python train.py --d_expert=96 --router_score="softmax" --balance_loss=0.0192 --optimizer="soap_variant"
Below are experts of layer 4 (counted from 0) of a mixture-of-experts language model. Rows are named gate (a neuron's input weights, with its number), up (a neuron's input weights, with its number), down (a neuron's output weights, with its number) and show model dimensions 0-127. Each number is 200 + 40 x the weight over its row's rms, rounded and kept within 0 to 999.
Before each expert's rows: "mostly gets" lists some tokens that are sent to it at least half of the time; "gets" lists some tokens that make up at least twice as much of what it gets as of all text. This comes from a sample of Wikipedia text that the model never trained on. Tokens count by the router's weight.

# expert 30
mostly gets: ")\n", " United", "\n", " University", " States", " City"
gets: "\n", ")", " |\n", ")\n", "\"", " States"
gate0,180,173,184,253,188,197,271,238,152,119,249,220,149,208,262,212,213,216,211,215,189,200,203,197,261,152,209,239,197,221,224,168,145,245,186,226,166,176,266,117,225,147,238,174,218,148,210,172,209,251,174,181,190,142,267,216,269,200,162,228,173,280,224,181,203,173,244,237,297,64,233,224,197,205,239,238,225,211,275,195,238,162,213,220,177,173,164,225,203,217,221,162,210,154,199,173,184,224,156,179,133,185,166,179,168,170,305,186,182,225,193,198,214,189,157,233,272,212,275,173,192,186,187,178,226,207,168,169
up0,204,210,149,142,259,230,223,169,212,235,231,224,271,218,204,235,203,212,158,235,182,188,188,101,218,229,276,194,232,165,230,182,167,162,151,183,165,130,160,206,210,209,221,202,184,186,208,234,174,138,246,145,253,178,67,229,176,108,186,237,182,209,210,159,237,189,240,199,186,241,196,112,196,184,203,203,212,151,230,143,302,229,177,188,235,164,270,290,192,220,163,209,226,192,225,204,181,214,295,240,195,170,201,212,229,189,174,184,189,175,152,227,253,265,199,232,217,195,214,277,168,183,184,170,185,120,195,147
down0,285,254,212,204,183,218,269,237,233,240,247,277,152,250,137,299,233,232,158,179,265,182,240,182,192,185,148,264,185,151,179,178,181,191,199,178,179,194,218,218,245,170,180,133,194,126,211,183,234,179,175,222,181,161,142,116,213,186,180,258,237,179,177,142,186,239,128,172,194,157,238,217,179,246,250,143,210,173,256,235,144,169,201,222,206,222,132,299,230,194,185,160,181,235,178,187,199,297,130,149,167,162,230,202,180,234,222,171,243,200,152,178,97,275,205,178,225,256,265,229,217,182,201,165,174,266,147,210

# expert 23
mostly gets: "\n", " (", " |\n", ".\n\n", ")\n", " \""
gets: " |", " (", ".", " |\n", "\n", ","
gate0,187,192,295,108,167,176,218,218,133,192,255,207,220,196,249,207,181,198,253,187,197,227,171,253,173,190,131,234,168,177,174,151,166,218,162,147,291,183,196,245,253,187,231,169,221,204,205,219,195,209,183,171,194,158,233,169,210,187,271,193,226,204,225,242,238,149,176,204,249,208,251,208,181,233,207,234,126,197,131,203,265,276,284,140,209,153,141,294,159,161,204,195,197,116,188,172,299,180,229,182,201,202,191,193,156,132,221,212,248,249,160,201,191,213,143,177,216,170,224,263,143,186,195,155,178,292,159,204
up0,139,153,156,145,218,241,213,182,151,174,165,200,242,188,153,226,214,239,156,204,170,210,176,185,234,257,234,215,167,151,153,156,243,211,168,138,191,210,249,200,211,255,264,269,133,179,231,241,205,172,165,183,217,156,213,161,229,173,278,195,201,124,262,328,193,191,256,205,196,266,239,186,177,176,184,172,228,164,165,146,242,174,265,202,170,239,155,258,183,131,227,267,191,140,211,201,254,229,187,186,170,200,219,211,198,183,210,229,200,240,233,278,160,229,235,197,200,183,250,213,243,163,264,173,210,236,127,212
down0,173,163,231,152,258,213,183,182,280,218,144,221,200,172,207,187,176,227,236,212,197,329,159,202,170,204,202,142,267,190,270,248,171,298,266,284,197,249,256,195,272,169,170,134,234,185,200,214,178,234,256,110,296,194,237,196,228,194,124,144,155,222,165,224,236,222,244,242,165,212,203,187,155,167,189,187,205,168,195,157,240,242,252,244,122,260,147,222,204,184,253,181,217,136,169,171,225,199,232,201,180,226,285,178,133,222,159,247,192,203,218,244,222,182,243,255,227,169,134,241,193,257,143,162,194,159,268,212

# expert 37
mostly gets: " |", " |\n", ")", " him", " States", " she"
gets: " |", ")", " |\n", ";", "\n", " was"
gate0,126,190,153,163,186,198,222,239,155,255,167,146,216,233,179,181,138,182,257,229,171,165,199,217,182,266,224,251,224,197,238,199,184,235,181,169,192,212,151,164,145,227,189,233,240,147,156,217,226,211,210,200,251,204,80,179,197,196,205,227,163,91,210,199,209,202,158,226,178,161,245,142,202,248,228,218,152,121,126,168,227,245,131,166,184,263,186,190,276,194,189,215,244,167,194,224,204,183,182,183,229,201,167,244,198,162,119,169,218,203,233,217,243,148,279,281,157,182,209,270,257,222,173,203,181,166,206,254
up0,251,227,172,233,133,192,156,206,202,277,206,71,267,137,156,304,179,219,207,172,236,193,230,206,262,173,146,180,222,210,162,184,224,173,207,181,112,126,136,156,182,160,200,186,255,249,210,181,257,237,161,259,244,169,168,246,180,235,202,212,190,130,259,189,214,204,241,214,227,191,224,211,196,233,175,209,282,211,106,148,167,203,198,217,201,228,257,193,147,174,156,205,208,191,150,215,154,244,165,183,170,221,161,184,212,142,214,209,256,198,250,222,217,197,205,241,244,157,262,235,159,203,178,158,201,175,166,182
down0,171,151,205,162,156,202,185,236,183,212,188,193,170,172,257,160,172,195,132,244,150,222,187,221,184,152,187,172,235,261,301,144,237,216,177,224,214,177,270,228,263,166,208,181,198,131,209,209,152,160,198,123,187,182,182,214,216,168,186,208,222,255,142,203,167,179,80,158,252,208,222,164,248,233,102,225,197,204,203,238,222,158,168,226,260,228,125,180,230,211,210,148,256,216,149,230,219,213,154,158,260,211,242,216,223,156,235,118,249,178,275,300,203,244,174,227,237,157,196,169,195,206,224,238,188,273,137,247